From a checkpoint of a small mixture-of-experts model trained on Wikipedia: 4 picks a token, 8451 steps.
Below are experts of layer 7 (counted from 0) of a mixture-of-experts language model. Rows are named router (the router's row for the expert), gate (a neuron's input weights, with its number), up (a neuron's input weights, with its number) and show model dimensions 128-191. Each number is 128 + 24 x the weight over its row's rms, rounded and kept within 0 to 255.
Before each expert's rows: "comes after" lists some tokens at least twice as common just before its tokens as in all text. This comes from a sample of Wikipedia text that the model never trained on. Tokens count by the router's weight.

# expert 4
comes after: ",", " and", " of", " by", " (", " to"
router [162 155  92 158  89 102 103 156 100 110 114 153 120 116 147 144 118 142 159  94 126 154 168 128 176  98 147 140 121 163 158 139 157 103 111 126 140 100 165 141 121 100 101 119 100 165 116 133 148 174 132 107 154  93 155 141 150 155 118 116 117 120 113 122]
gate2 [122 170  98 115 134  93 108 120 130 124 131 153 106 133 154 142 116 112 143 141 173 156 160  82 139 114 140 155 134 159 143 120 175 121 111 130 172 108 130  97 165 126 112 117  96 146  97 156 149 135 145 117 160  90 143 115 129 168 111 153 121 146 119 150]
up2 [133 177 128 146 171  93 128 121 134  96 146 115 109 117 128 156 140 170 150 115 149 142 107 103 141  99 173 153 130 144 141 140 164 103 147 132 157 118 154 101 108 128 131 137  89 126 103 139 147 142 165 124 133 130 175 143 157 152 104 120 138 142  89 138]
gate3 [175 161 127 131 122 106 114 140 120 103 171 187 131 115 123 134  99 154 161 122 150 142 123 114 138 112 135 142 109 117 154 136 116 103  95 136 154 127 137 136 165  99 134 147 102 127 154 108 153 121 128 128 114 100 121 121 188 139  95 144 110 111  76 127]
up3 [ 96 130 122 110 118 157 133 170 132 138 171  95 148 161 156 126 111 105  79 138  99 126 139 159 136 117 103  76 121 115 102  96 132 174 149 102 134 146 130 136 156 157 115 106 121 114 129 175 113 125 116 131 150 167 153 122 140 124 151 141 153 144 155 153]
gate4 [137 172 143 107  99 139 124 152 111 145 113 175 105 134 150 176 136 176 148  79 177 102  96 131 165 101 162 138  77 130 104 150 146 140 112 122 160 102 164 124 127 142 122 164 112 154 100 111 160 141 156  94 107  97 136 158 159 142 105 168 124  98 137 131]
up4 [115 129  93 133 136 145 135  73 113 154  90 112 149 135 129 100 118 120 126 140 142 154 128 134 107 150 138 112 123 118  78  96  96 118 121 148 123 159 136 118 147 167 172 127 151 106 111 125  87 116 121 115 128 172 149 165 131 147  93 157 139 155 119  96]
gate5 [161 148 107 144 120  99 144 114  94 101 113 135  96 119 115 167 126 104 142 112 106 134 125 126 151 112 174 167  84 145 169 130 149 126 131 152 101 118 146 139 179  91 121 163 111 116 129 122 121 126 135 131 136  82 138 163 123 152 147 152 129 148 131  99]
up5 [110 149 175 113 100 146 107 145 116 116 154 152 124 151 115 147 127 166 129 161  90 145 152 140 122  84 126 149 108 134 140  92  73 104 157  67 112 113 122 156  86 126 154 126 141 124 116 122 131  87 117 122 145 129 151 174 181 138  76  72 151 136 171 152]
gate6 [158 151 140 166 106 140 127 134 118 143  90 145  94  91 174 142 104 179 115 132 142 150 135 112 133  80 143 131 108 139 131 123 130 109 118 161 142  87 152 110 138 123 131 154 130 154 102  72 166 145 110 107 139 121 148 160 153 135 150 141  94 151  87 125]
up6 [137 135 190  85 151 161 119 135 125 159 131 128 159 137 124 124 152 144  96 168 178 118  79 138 133 114  97 120 159 108 111 102 127 191 129 121 132 163 125  87 126 107 149 107 149  82 152 128 109 103 135 135 131 121 128 130 114  78  97 117 112 105 112 154]
gate7 [119 144 134 101  92 107 129 132 106 129 116 142  99 120 123 136 105 167 180 115 131 145 163 140 124 108 125 150 110 145 130 124 141 145 126 145 100  84 121 113 126 104  97 146 104 133 154  93 120 179 127 103 135  98 147 120 119 167 117 147 102 184 113 147]
up7 [ 97 127 100  94 120 128 132 101  89 156 132 113 152 155  92 114  99 137 144 140 132 167 145 128 119 141 162 186 151 127 138 117 142  91  93 143 117 128  88 153 183 128 147 118 137  94 116 117 124 112 143 125 150 124 109  92 130 151 127 143 141 110 173 115]
gate8 [175 135 152 168 126  80 112 149  96 133 130 121 104 146 155 190 127 150 161 130 133 134 136  85 148 113 121 183  66 130 162 157 128 113 129 124 147 142 142 165 116 115 165 104 120 113 107 125 115 158 112 105 139 111 161 124 139 151 113 113 119 130 153 143]
up8 [ 93  86 177  89 144 159 126 106 160 117 125 137 140 139 160 141 109 131 128 167 143 180 149 105 123 124 103 133 161  85 150 176  96 173 117  85 142 138 107 127  99 154 104 163 143 130 122 148 137 120  68 170 146 169 104 139 101 133 134 108 143 115 127 125]
gate9 [169 183 110 156 108 104 138 146  84  98 101 183 107 141 140 148 116 151 132 117 156 141 137  92 163  92 134 168 146 162 130 129 145 137 110 135 123 113 162 118 150  98  92 138 120 171 107 100 106 123 142 119 161  98 161  83 155 147  96 124 114 131 143 113]
up9 [107  89 133 134 120 176 145 118 105 139 114 113 141 107 161 134 168 106 121 147  75 155 117 107 102 113  95 101 143 124  96 110 161 155 102 131 114 170 128 146 128 153 129 144 141 139 139  92 128 134  87 142 105 171 169  83 124 107 142 172 145 107 120 153]
gate10 [158 150  65 128 114 134  91 104 113 125 144 124 109 146 168 119 117 128 141 118 122 143 167 107 207 111 139 110 119 165 130 131 146  91 109 113 116  89 129 149 111 114 120 100 116 161 138 142 148 163 110 123 153 129 136 155 118 136 135 140 116 175 133 140]
up10 [141 111 134 137 167 108  82 163 101 161 130 114 144 111 123  93 162 146 147  90 104 102 129 154 200  99 109 124 156 161 134  96 151 140 127 119 185 107 130 146 137 142 145 123 134 159 119 145 139  91 125 156 103 132 101 162 130 109 138  79 157  97 138 137]
gate11 [164 164 104 146  96  98 122 101 112 139 104 156  81 109 142 167  94 157 133 139 154 122 152 104 136 103 153 148 140 157 126 137 157 132 107 124 132 101 144 111 133 112 130 152  95 131 104 126 150 158 142 110 169  95 153 150 129 164 139 132  92 175 103 149]
up11 [105 108 154 122 132 109 159 113 140 132 160  94 128 163 132 117 140 114 117 104 107 117  92 159 130 173  99 122 140 128 129  69  91  95 146 100 105 147 126 153 142 134 122  98 156 168 120  87 130 115 154 166 110 156 114  86 120 132 123 157 126 121 128  80]
gate12 [174 140 128 136 151 111 143 143 103  95 115 132 106 103 147 116 125 109 143 104 128 121 143 129 120  92 145 129  88 132 145 129 166 126 106 164 157  93 126 136 150  89 114 107 109 173 108 136 166 116 116  78 161 113 151 133 151 129 132 161  97 143 114 125]
up12 [112 128 158 136 148 122 113 152 151 101  96 114 129 118 137  76 143  88 128 157 165 115 118 128 116 132  84  79 102 104 137 143 123 131 129 135 126 161  76 107 130 135 131 160  79 133 132 145 138 101 180 134  67 159  92 107 113 110 163 129 168 104 170 148]
gate13 [174 119 112 119 110 112 143 138 118 117 133 173  83 101 134 179 101 125 198  90 119 164 133  88 112  80 149 132  86 164 130 168 167 118 129 118 154  79 109 133 123 126 138 122 142 155 106 111 155 152 150 114 164  89 166 126 132 132 122 168  98 144 127  98]
up13 [ 99 117 132 119 148 152 143 124 125 140 129 123 155 115 143 122 140 105 100 165  95 100 183 127 141 157 130 125 126  97 102  94 106 159 160 103 139 164 111 120  84 146 134 116 162 162 135 165 155 136  99 147  87 126  79 120 140 103 132 104 148 108 165 123]
gate14 [148 126 135 115 113  92 140 169 119 127 134 139 107 102  98 159 139 118 140  96 144 155 133 112 122 107 160 146 111 150 125 161 111 101 118 104 110  92 139 128 138 125 120 148  85 137 156 155 128 155 122  98 145  79 154 110 155 159 117 125 132 109 110 107]
up14 [123 129 137 120 117 174 158 122 121 182 164  89 119 106 156 131 187  89 114 109  89 118 132 145 140 134 128 141 156 113 124 109 120 166 121 103 150 140  98 114 145 145 162 124  97  82 123 147 115 125  96 161  90 151 124 129 109 128 134 143 156 110 100 154]
gate15 [168 149 170 131  82 120 108 126 133 158 147 151 103 180 101 160 109 135 153 132 120 123 166 133 176  84 127 158 134 171 154 150 137 104 119 156 150 102 128 127 165 106  97 125 118 138 142 127 117 133 159  73 149 105 121 168 142 143 104 120 139 136 132 173]
up15 [115 102 117 130  94 149 124 147  73 167 178 129  99 120 113 146 139 175 147 106 147 116 109 154 158  84 126 159  98 147 126 126 118  80 124 134 153 131 142 148  92 101 177 106 148 110 169 156 108 140 166  89 166 154 156 134 119 119 126 158 121  98 137  90]
gate16 [143 158 136 101 124  97 143 129 125 129 105 145 102 142 146 138 122 145 120 137 129 137 142  91  99 117 159 139  83 161 138 154 141 133  86 146 114 104 115 120 151 117 175 153 120 156 129  93 124 159 148  83 153 110 137 134 161 155 106 143 118 165  80 111]
up16 [129 116 179 111 159 121 135 121 139 143 144 118 142 113 157 108 157 106  95 139  90  84 124 163 120 161 120  92 172 105 114 115 133 147 118  94  93 137 113 125  63 156 140 181 128 119 125 133 135  89 118 146  89 156 121 108 112  84 153 103 138 131 127 142]
gate17 [118 157  85 107  84 132 129 136  97  91 125 158 137 143 138 163 107 134 157 110 158 117 169 101 146 123 150 135  78 128  97 160 140  99 119 116 109 108 129 143  89 103 112 131 100 173  97 144 135 171 152  97 178 109 135 145 138 122 126 117  95 175 127 103]
up17 [141 148 122 123 134 101 140 113 123 110  69 138  94 137 118 129  74 120 151 109 122 139 137  81 128 143 130 120  83 135 148 153 129 107 128 183 123 120 124 116 143 128 131 146 130 141 125 131 124 159 162 117 178 116 167 111 125 149 127 107 100 118 124  69]
gate18 [152 139  95 130 128 116  88 153  64 129  89 151  99 105 126 167 107 174 161 125 132 151 130 119 165 103 167 122 125 160 121 133 137 123 134 169 116 102 131 126 133 112 142 144 141 164 113 130 142 139 148 147 149 127 167 135 161 136 122 156 124 133  97  92]
up18 [113 157 156 137 153 146 185 135 120 102 149 141 121 147 155 150 136  96 128 121  90 150 103 156 119 128 123  83 148  93  88 102  89 136 116 115 146 154 126 124 147 162 169 154 154 147 120 101 115 106 158 157  91 143 123 119  81 146 143 107 114  99 142 128]

# expert 19
comes after: "\n", ")", "4", "6", "5", "7"
router [200 150 118 140  95 149 125 137 127 121 110 182 114 117 135 142  79 116 158 109 154 147 138 109 145  67 164 154  84 130 144 161 129  85 100 143 155 107 142 136 160 110  97 125 118 144 127 139 116 159 109 105 197 104 159 133 159 142 103 137  83 133 126 137]
gate5 [119 142  90 136 101 122 103 139 104 132 105 138 102 144 143 143 104 108 125 145 127 125 161 119 130  89 130 154 142 145 169 166 132 165 139 137 148  97 177 141 131 108 118  99 133 158  93 135 137 110 140 109 150 110 178 109 158 132 110 139 111 133 150 117]
up5 [121 142 123 139 146 108 110 117 136 120 125 136 113 134 122 114 115 134 116 151 142 125 112  98 124 110 145 155 126 130 151 164 118 105 106 143 140 102 142 128 126 103 126 102 145 160 105 102 146 133 147 109 124 127 126 152 122 112 110 142 134 141 144  97]
gate6 [150 142 105 158 119  98  99 129 100 102 124 158 116 150 138 160 127 154 144 113 166 168 132 122 139 108 135 141 132 174 154 143 130 127 158 129 141  97 147 130 106 105 111  95 101 150  78 121 148 136 127 129 149 125 124 125 156 153 134 118  84 170 116 100]
up6 [148 173 101 153 103 134 143 136 137 165  92 130 117 153 128 162 110 154 105 119 121 159 122 110 120 104 150 125 147 137 146 140 118 156 127 131 111 118 120 163 132 108  76 102 158  98  95  98 132 116 130 105 160 147 122 142 148 132 150 145 131 137 140 162]
gate7 [129 134 140 156 110  98 121 164 106 132 143 134 103 162 125 199 149 140 118 136 150  83 125 137 140 109 171 151 120 132 137 118 149  81 101 146  87  98 117 133 163  94 107 116 107 148 162 111 143 164 104 114 123 124 129 151 153  98 102 154  85 147 128 143]
up7 [145 135 150 124 128 143 155 104 114 133 133 138 129 125 137  72 116 129 113 151 105  88 145 119 105 130 118 117 159 106 118 114 138 112 137 125 113 156 124  99 121 140 145 134 156 120 167 146  99 107 140 141 136 137  97 114 135 249 123  98 135 127 126 147]
gate8 [125 119  83 137  78 102 128 127 100  98 117 136  77 137 122 147 106 153 127 145  99 151 138 105 164 133 161 165  84 174 148 119 153 105  87 118 116 109 151 122 106 118 114  94  95 127 138 110  94 148 115 115 151 121 167 116 141 157 168 171 123 135 151 118]
up8 [117 129  90 149 129  83 148 137 114 171 124 127 110 165 135 128  96 130 127 135 131 122 122 102 154 115 119 117 150 123 150 156 123 119 119 144 139 140 190 165 114 126 116 109 150 191 142 123 141 172 155  80 132 133 142 143 158 159 157 138 104 157 121 120]
gate9 [147 167 107 172 121  97 108 164  97  97 157 173 109 146 128 150 120 142 140 169 153 156 151 131 160 117 166 152 108 141 172 119 145 102  88 105 170 105 135 127 109 109 100  86 105 157  99 143 144 150 125 106 149 149 122 159 144 154 110 133 149 137 106  98]
up9 [136 107 133 116 152 168 158 131 112 172 129 114 118  92 115  80 170 135  78 111  77 109 135 158 127 125 117 127 142 109  90  93 145 126 107  83 148 135  84 121 161 134 156 122  80 117 168 124 149 137 116 149 143 102 116 136  77 128 137 108 116 111 156 137]
gate10 [135 131 126 144 121 127 122 147 134 105 121 138  89 159 170 171 127 125 166 110 174 155 146 111 119  92 120 177 150 154 140 144 136 130 115 149 127 103 159 144  96  85 110 103 101 116 120 110 170 130 128  92 122 102 125 177 118 145 160 126 118 110 117 142]
up10 [127 123 106 153 111 166 142 107 100 153 110 132 134 117 116 130 137 162  84 171 130 152  94 135 121 129  94 128 151 131 126 128 113 107 143 102 101 129 120 121  96 162 170 134  94 131 111 140 127  97  84 121 136 133 105 133 151 110 175 151 159  37 154 156]
gate11 [120 150 131 167 133 131 123 169 103 105 147 178  87 154 118 147 116 106 152  99 129 159 129  81 139 119 157 149 126 143 133 140 157 127 134 138  80 118 117 142 129 103 127  70 103 112  93 107 164 159 138  85 141  92 134 151 160 129 132 146  97 166 106 145]
up11 [160 147 101 137 141 162 160 169 166 104 180  93 103 110 116 111 109  80 115 134 120 141 125 125 108 117 148 103 137 119 141 132 153 151 141 137 147 177 110 161 108 144  77 107 152 138 122 172 108 114 166 141 135 107 129 145 156 126 150 105 100  94  82 157]
gate12 [138 133 121 180 136 110 110 129 102 113 135 151 119 153 125 147 128 159 154  89 133 156 149  95 159  86 141 164 102 166 137  96 177 161  98 156 180 114 102  84 122 117 133 122  83 120 104 135 151 117 143 103 120 118 152 150 148 147 100 122 136 151 120 138]
up12 [156 117 147 128 130 189 139 145 126 101 129 150  95 124 148 118 162  94 133 100 184 153 140 143 101 111 106 123 139 117 122 137 143  86 125  95 119 152 151 113 118 107 166 118 135 124 173 104 140  97 140 122 125 125 124 117 169 112 126 106 136 160 146 133]
gate13 [133 127  96 115 133 134  95 124 102 142 107 130 115 129 162 177 127 159 169 136 130 148 120  99 139 120 167 128 138 157 126 128 119 143  97 131 146  75 133 135 126  95 113  94 130 160 126 122 103 143 127  75 171 116 152 134 170 181 185 112 140 126 149 135]
up13 [126 109 152 121 176 126 139 110 107 137 140 135 154 165  93  96 138 127 143 166 118 152 109 178 138 116 125 134 117 141 139 112 108 107 117 118 126 113 123 100 133 157  96 131 169 138 160 110 131 138 165 158 146 114 140 149 102 122 107  87 124 194 121 131]
gate14 [160 178  97 114 107 136  68 187 126 134 121 140 100 150 158 155 132 119 146 133 132 134 134  89 117 122 152 161  94 125 162  80 141 129 126 139  88 102 127 105 166 121 112  78 129 172 152 122  87 151 126 129 156 133  83 163 146 163 180 146  92 137 123 112]
up14 [162 110 123  86 155 156 128 103 144 113 141  96 156 110 129 138 110 102 100 126 107 122 107 134 143 141  91  99  79  92 101 128 121 169 159 121 122 148 153 144 123 110 138 127 105 129 141 165 114 128 166 156 138 115 134 152 111 113 150 172 118 136 144 186]
gate15 [133 130 124 165 123 127 156 176 124  95  84 132  92 131 167 149 124 142 154  93 103 151 130 103 146  84 166 144  93 172 164 155 139  90 119 123 109 102 141 122 137 124  98 102 126 146 109 121 142 158 124 111 160 126 151 123 160 170 121 113  94 152 136 141]
up15 [157 159 161 161 128 105 143 123 164 117 113 116 126 120 139 163 151 151 157 123 180 118 116 146 128 118 136 159 161 108 154 113 138 144 127 161  73 154 148 134 120  85 150 131 130 112 126 116 129 164 164 112 134 142 140 101 127 165 142 108 159 133 149 161]
gate16 [138 152 148 145  90 108 112 166 134 104 138 145  91 109 115 163  86 165 156 129 148 122 150  83 166 134 137 151 107 153 127 103 128 121  85 129 109 121 118 130 132 115 115 108  93 145 130  83 151 157 122  95 124 112 129 134 155 153  85 122  92 141 111 109]
up16 [158 126 108 145 120 117 111 158 114 131  94 124 103 135 134 164 132 141  91 125 119 126 116 108 161  82 168 137 110 120 147 133 131 148  91 134 164 107 155 140  98  96 147 102  98 158  91  82 121 109 102  89 144 127 128 159 152 114  97 112  78 138 140 107]
gate17 [138 140 107 135 121 131 124 131 137  84 118 108 108 140 126 161 102 118 132 114 129 150 127 131 109 133 132 156 146 121 156 117 111 136 120 168 152 120 143 153  87 110 123 113 138 132 120 125 145 118 161 116 131 132  93 118 146  80 110  72 113 139 128 113]
up17 [112 154 114 117 122 167 137 151 116 137 170 120 137 151 161  99 147 101 118 139 161 127 156 118 121 141 105  86 123 104 138 138 155 112  93 116 130 139  87 171 156 154 135 165  99 112 121 157 123 155  98 119 157 118 111 160  98  89 120 134 161 124 145 107]
gate18 [123 102 120 124  90 135  96 142 124 118 122 139  90 134 116 146 149 139 159 131 108 159 156 119 127 107 112 160 100 154 144 128 153 127 123 138 111 101 134 107 121 116 114 103 121 151  72 112 141 132 146 118 138 127 129 128 161 153 114 177 113 146 130 118]
up18 [116 142 135 139 103 126 131 125 115  87 122 163 120  94 151 139  92 113  89 125 131 159 135 119 147 124 124 126 115 134 159 103 128 136 131 134  95  94 128 135 150 104 115 105 134 119 110  85  98 149  88 125 115  95 160 164 125  88 103 104 127 129 119 125]
gate19 [155 159 143 127  97 128 149 143 126 158 109 100  95 144 119 149 143 108 145 117  97 142 165 120 108 120 145 161 136 125 107 140 126 133 126 135 129  93 127 125 101 108  99  94 134 149 129  97 144 105 165 106 164  95 107 140 142  62 119 104 102 166 146 146]
up19 [ 98 129 124 113 158 110 170  86  99 153 132 163 108 120 153 135 121 160 124 164 130  91  89 104 168 125 147 163 118 120 154 117 100 113 169 123  92 136 150 115 109 129 125  92 122 122 132  97  92 102  99 110 111 121 141 127 140 152 139 122 146 130  99 114]
gate20 [153 172 128 159 127 113 126 151  85  90 124 147 131 161 117 189 158 162 107 144 118 138 111  89 127 104 145 147  95 125 140 124 115 141  83 155 131 117 129 119 161  86 161 124 121 137 135 108 134 153  93 131 169 126 173 144 164 120 142 138 125 118 122 100]
up20 [102 127 143 138 148 157 132 113 156 124 159 119 155 141 158 137 119  91  84 113 123 105 121  93 140 129 155 144 132 105 118  91 118 135 108 133 110 136  64 160 131 150  98 144 156 145 130 110 116 150 123 149 140 155 128  95 111  65 128 156 129 107 135 153]
gate21 [ 82 154  97 107 105  91 103 148  92  92 119 120 105 153 136 161  99 155 156 163 169 147 171  94 102 109 153 162 159 157 149 120 140 145 111 141 112 103 152 121  99 112  93  94 114 104 120 101 147 146 164  86 162 127 111 100 153 155 137 129 114 181  91 105]
up21 [127 134 149 166 117 149 109 126 145 143 134 149  90 145 186 149 123  91 136  97 122 109 136  93 127 121 123 161 104 141 165 125 129 124 147 100 117 122 154 140 140 115  87 102  88 135 143 144 136 116 127 119 141 162  91 181 118 159 123 122  96 105 106 176]

# expert 7
comes after: " the", " a", "-", "'", " of", " was"
router [170 149 110 143 110 115 137 152 116  83 109 161 105 114 139 158 100 153 153 107 169 155 136  97 149  90 169 161 106 152 156 149 154 105  96 144 143 104 147 138 133  97  97 119 100 153 113 120 116 149 141 109 170 111 156 169 156 153  99 136  92 147 113 131]
gate5 [108 127  62 147  99 147 110 135 101 112 124 149 132 114  77 143 121 146 173  67 115 175 150 125 129 113 106 173 106 115 129 109 170 119 103 146 147 120 115 119 104 116 146 155 106 172 139 112 131 127 140 124 180  87 125 124 144 139 151 145  89 136  97 128]
up5 [155 136 117 155 105 165 174 146 104 120 175 125 110  98 112 144 155 166 148 148 105 128  93 164 165 132 112 145 156 141 121 136 126  89 134 148 120 129 168 157  87 111 116 117 153 152  93 138 115 135 140 101 125 172 163 116 141 149 104 156 148 115 121 124]
gate6 [152 155 104 165 104  92  92 131 101 128 157 130 108 118 131 152 132 122 160  89 103 151 126 125 145 115 143 145  95 160 136 137 163  91 115 108 127 126 132 156 138  87 119 170 129 109 110 152 145 127 170 108 147 103 152 131 152 147  91 163 137 152 100  96]
up6 [157 120 124 155  98 134 147  95 129 138 141 151 135 119 131 149 101 142 134  76 108 114 128  90 131  94 109 124 142 162  94 139 120 122 168 107 146  97 152 127 113 140 107 116 156 140 113 125 139 179  86 111 128 106 107  86 134 109 126 136 184  86 136 138]
gate7 [109 119  80 125 125 112 107 111 126 137 140 151 110 141 165 160  88 145 125 112 128 114 132 123 114 133 126 166  82 153 149 138 129 121  89 117 113 118 161 139 161  73 106 127  96 107 134 121 165 178 130 103 145 104 152 145 182 169 130 146  99 126 129 101]
up7 [113 104 153 127 163 134 130  96 124 123 134 148 146 132 140 125 145 117 135 179 131 149  95 134 121 177 111 157 117  84 124 143 113 107  98  84 164 114  99  91  82 116 136 145 129  87  71 122 124 123 160 113  82 146 133 125 111 148 147  89 153 107 179 157]
gate8 [168 146 113 179  93  93 139 144 144 113 112 139 132 105 117 114 108 119 163 106 124 148 143 121 140  86 142 160 106 121 149 121 148 131 104 114 128 104 121 154 117  79  80 119 123 140 142 108 119 174 139  96 141  86 151 151 145 172 121 176 115 157  73 138]
up8 [126 175 105  91 114  94 100 120  91 137 109 163 152 175 148 135  98 150 156 107  80  98 124 134 106 114 107 138 106 142 166 127  94 133 105 141 146  77 101 149 147 102 115 152 107 136 118 114 136 139 156  86  92 141 111 110 161 116 104 161 130 147 117 133]
gate9 [146 138 148 134 106 119 138 130 147 145 134 143  81 123 156 154 117 109 154 130 161 186 129  85 133 106 144 154 106 133 178  87 147  90 129 141 145 116 114 158 119 127  96 132  96 149 113 123 157 180 112 107 150 115 125 166 147 175 132 151 117 131 126 126]
up9 [119 140 106 142 140 143 123 104  83 163 112 116  84 142 107 123 148 140 133 156 117 148 114 142 139  79 116 139 148 115 135 103 117 152 123 160  72 144  85 157 122 131 112  87 137 110 112 104 132 123 108 153 122 163 123 146 102 119 139 105 115 175 112 165]
gate10 [164 135 117 156  83 123 129 120 111 109 123 171 117 136 114 119  96 138 176 131 138 131 126 115 173 128 146 185 118 116 144 139 166 119 122 171 122 110 152 149 155 131  84 119 131 149 128 117 136 160 126  77 142  97 152 141 135 126 127 103 107 150 117 130]
up10 [192 147 119 155 100 144 109 161 112 180 159 173 103  88 105 132 117 115 156 123 128 123 117 128 147  94 126 157 143 133 133 160 128 115 105 149 122 109 138 143 164  99 104  96 129 162 149  78 164 157 157  97 147 100 108 141 127 152 112 138  96 156 107 136]
gate11 [149 156  85 141 110  87 103 149 119 123 117 154 116 106 150 164  85 128 158 115 140 100 130  89 122 105 176 150 105 153 152 148 145 114 114 138 140  99 129 166 112  91 108 131  87 145 133 114 118 159 115 108 153  99 147 144 142 157 136 145 111 156 153 118]
up11 [124 136 138  86 106  88 104 116 171 138 140 126 122 147 145 154 117 130 142 163 158 114 130 126  90 151 131 107 162  68 104 113 112 178 126 111 112 122 108  81  81 142 171 128 169 119 122 124 121 136  73 156 123 137 102 143 178 122 126  99  89  90 160 147]
gate12 [157 155 106 151 102 127 105 156 160 114 150 155 148 106 110  99  97 125 143 107 176 147 154 104 152 109 103 125 125 151 136 150 156 107  91 107 151  92 159 154 129 103  98 144 154 150 149 103 144 158 110  94 151 101 146 125 154 155 128 157 155 104 111 137]
up12 [133  95 127 127 134 108 145  93 137 167 125 139 117 106 130 144 120 149 181 136 107 108 114 107 126 121 124 182  74 130  95 124 130 136 149 148 113 122 131 135  39 140 135 104 147 129 141 117  95 134 175 127 119 127 144 139 131 123 142 142 129 131 117  92]
gate13 [144 154  91 189 116  84 111 182 124 126  97 131 104 158 138 161 114 116 137 102 128 144 125 149 137 128 171 163 117 158 150  88 144 109 145 136 160 110 148 179 125  52  75  87 113 154 107 138 144 141 121 104 152 126 164 128 126 106 110 125 148 131  91 123]
up13 [148 120 106 134 102 140 171  72 120 159 104 170 138 110 126 148 130 146 127 100 150  99 102 104 158 101 123 156  96 175  95 146 156 137 159 102  87 129 139 106 110 126 139 154 146 129 147 145 125 134 155 125 141 113 160 116 138 144 113 138 150 138 134 126]
gate14 [168 143  98 143  86  90 109 122 132 103 131 172 125 100 142 141 123 159 149 139 101 150 160 110 151 105 126 168 101 129 138 146 158 111  95  95 154 102 134 139 165 121 144 127 123 158 130 112 119 164 156  98 126 101 125  90 164 123  97 150  91 140 119 168]
up14 [139 104 142 103 159 142 135 121 125 142 107 114 173 102  78  97 186 132 101 150 119 142 148 161 108 105 139 101 161 165 123 128 106 164 109 107 147 149 116 119 120 122 154  91 118  87 109 137 103 129 157 156 107 101 123 113 125  86 174 117 135  87 130 155]
gate15 [142 128 138 146 101 148 127 173 128 149 114 166 112 136 120 121 114 135 120 152 108 135 133 106 178  91 160 157 110 134 104 158 132 104 117 114 146 101 137 134 138  79  98 116 166 131 121  81 165 172 134 100 142  84 146 151 157 148  97 130 109 140 118 109]
up15 [140 174 103 123 103 133 103 103  66  90  77 136 127 123 103 165 106 108 133  97 138 140 103 118 118 138 125 121 121 124 103 100 152 131 104 175 117 136 114 147 161 134 119 128 151 102 112 126 126 151 153  88 110 118 140 145 145  94 121 191 146 119 160 108]
gate16 [132 172  87 128 137  84 123 104 152  73 108 130  89 145 108 122  88 148  99 125 117 171 130 125 113 104 141 106 100 147 131 138 141 134  76 111 167 114 125 132 155  95 117 110 103 162 102 136 112 132 177  80 135 121 124 118 135 144 127 141 135 136 144 111]
up16 [162 104  84 163 105 140 172 162 138  91 133 105 120 108 110 122 103 143 119  97 122 132 161 116 163 133 154 165 131 171 117 139 170 146 140  94  65 137 172 162 133 108 116 180 100 146 118 121  95 114 116 113 164 114 114 138  99 104 164 165 163 135  96 123]
gate17 [127 127 131 121 115 113 159 144  81  80  95 153 113 113 144 132 138 133 130 158 144 131 144  78 147 134 155 139 116 179 127  95 177 109 130 167 127 138 148 172 146 140 112 109 186 128 119 148 112 143 165 101 151  98 138 119 158 127 155 135 105 143  77 127]
up17 [ 96  98 168 156 118 114 137 158  93 170  93 154 140 149  95 105 130 151 124  97 122 129 109 111 114  95 145 126 104 145 143 140 135 141 119 123 130 132 156 121 107 135 135 140 172 138  83 115 123 164 108 113  92  91 133 156 113  97 115 119 131 156 121 161]
gate18 [165 133 140 154 117 106 152 122 111 137 145 171  95 105 125 142 147 152 154 123 134 155 152 128 147 126 112 124  94 130 115 147 134 121 133 130 119  86 112 137 137 107 110 125 143 115 129 128 161 152 121  76 166  95 108 107 122 130 134 152  99 172 113 109]
up18 [ 91 118 123 104 139 166 144 128 162 124 124 110 110 156 127  99 126  83 142 146 131 165 143 170 141 141 144 126 147 142 122 139 105 165 140 140 119 155 108 143 146 152 147 119 125 124 134 145 141 143 105 138  87  94 134 127  88  78 142  52 131 179 133 138]
gate19 [157 143 116 156 131 147 111 137 112 136 114 134 142 114 128 167 113 119 186 133 133 155 113 122 156 126 129 162  92 117 167 148 126 115  64 144 115 131 125 132 122 130 122 129 164 149 118 140 158 157 151 125 171 116 133  90 165 160  96 132 134 171 141 103]
up19 [154  98 148 149 164 121 110 117 129 167 127 104 118 108  76  77 155 114 188 123 131  94 110 140 114 114  99 152 119  91 129 160 133 124  87 139 142 154 128 101  99 106  92 122 134 125 124 112 153 106 156 107 134 118 136 113 104  94 128 119 155  99 115 161]
gate20 [163 142 104 188  90 134 124 152  98 134 115 157 104 104 131 147  95 149 142  76 143 153 130 119 179 110 158 157  72 154 154 142 157 123 144 114 138 112 151 137 111 103 129 143 142 139  92 130 137 148 121  96 133 117 170 141 157 167  98 135 135 157  92 118]
up20 [110 152 108 111  65 112 147 127 142 153 139 168 132 119 127 165  96 164 115 110 175 113 158 132 127  94 107 150 157 117 160 111 161 150 117 152  93 114 157 129  90 105 110  97 143 110 126 131 156 154 170 102 135 111 132  88 119 133  94 147  96 104 156 156]
gate21 [144 141 128 138  88  88 125 115 113  96 132 147  97  71 155 162  77 148 159  96 130 128 120 131 157 105 149 154 129 113 160 147 136 127  97 144 135 102 140 127 142 143 121 135 121 139 109 112 160 142 107  87 137  97 105 103 155 143 113 165 119 170  80  58]
up21 [121 137 156  85 148 150 165 108 112 128 148 149 101 144 123  83  93 106 124 108 159 114 141 151 137 118 127 137 134 124 161  66 151 122 102 143 132 132 142  83 150 123 136  83  94 121 133 143 137 134 127 142  99 179 128 137 132 133 106 160  71 119  98 164]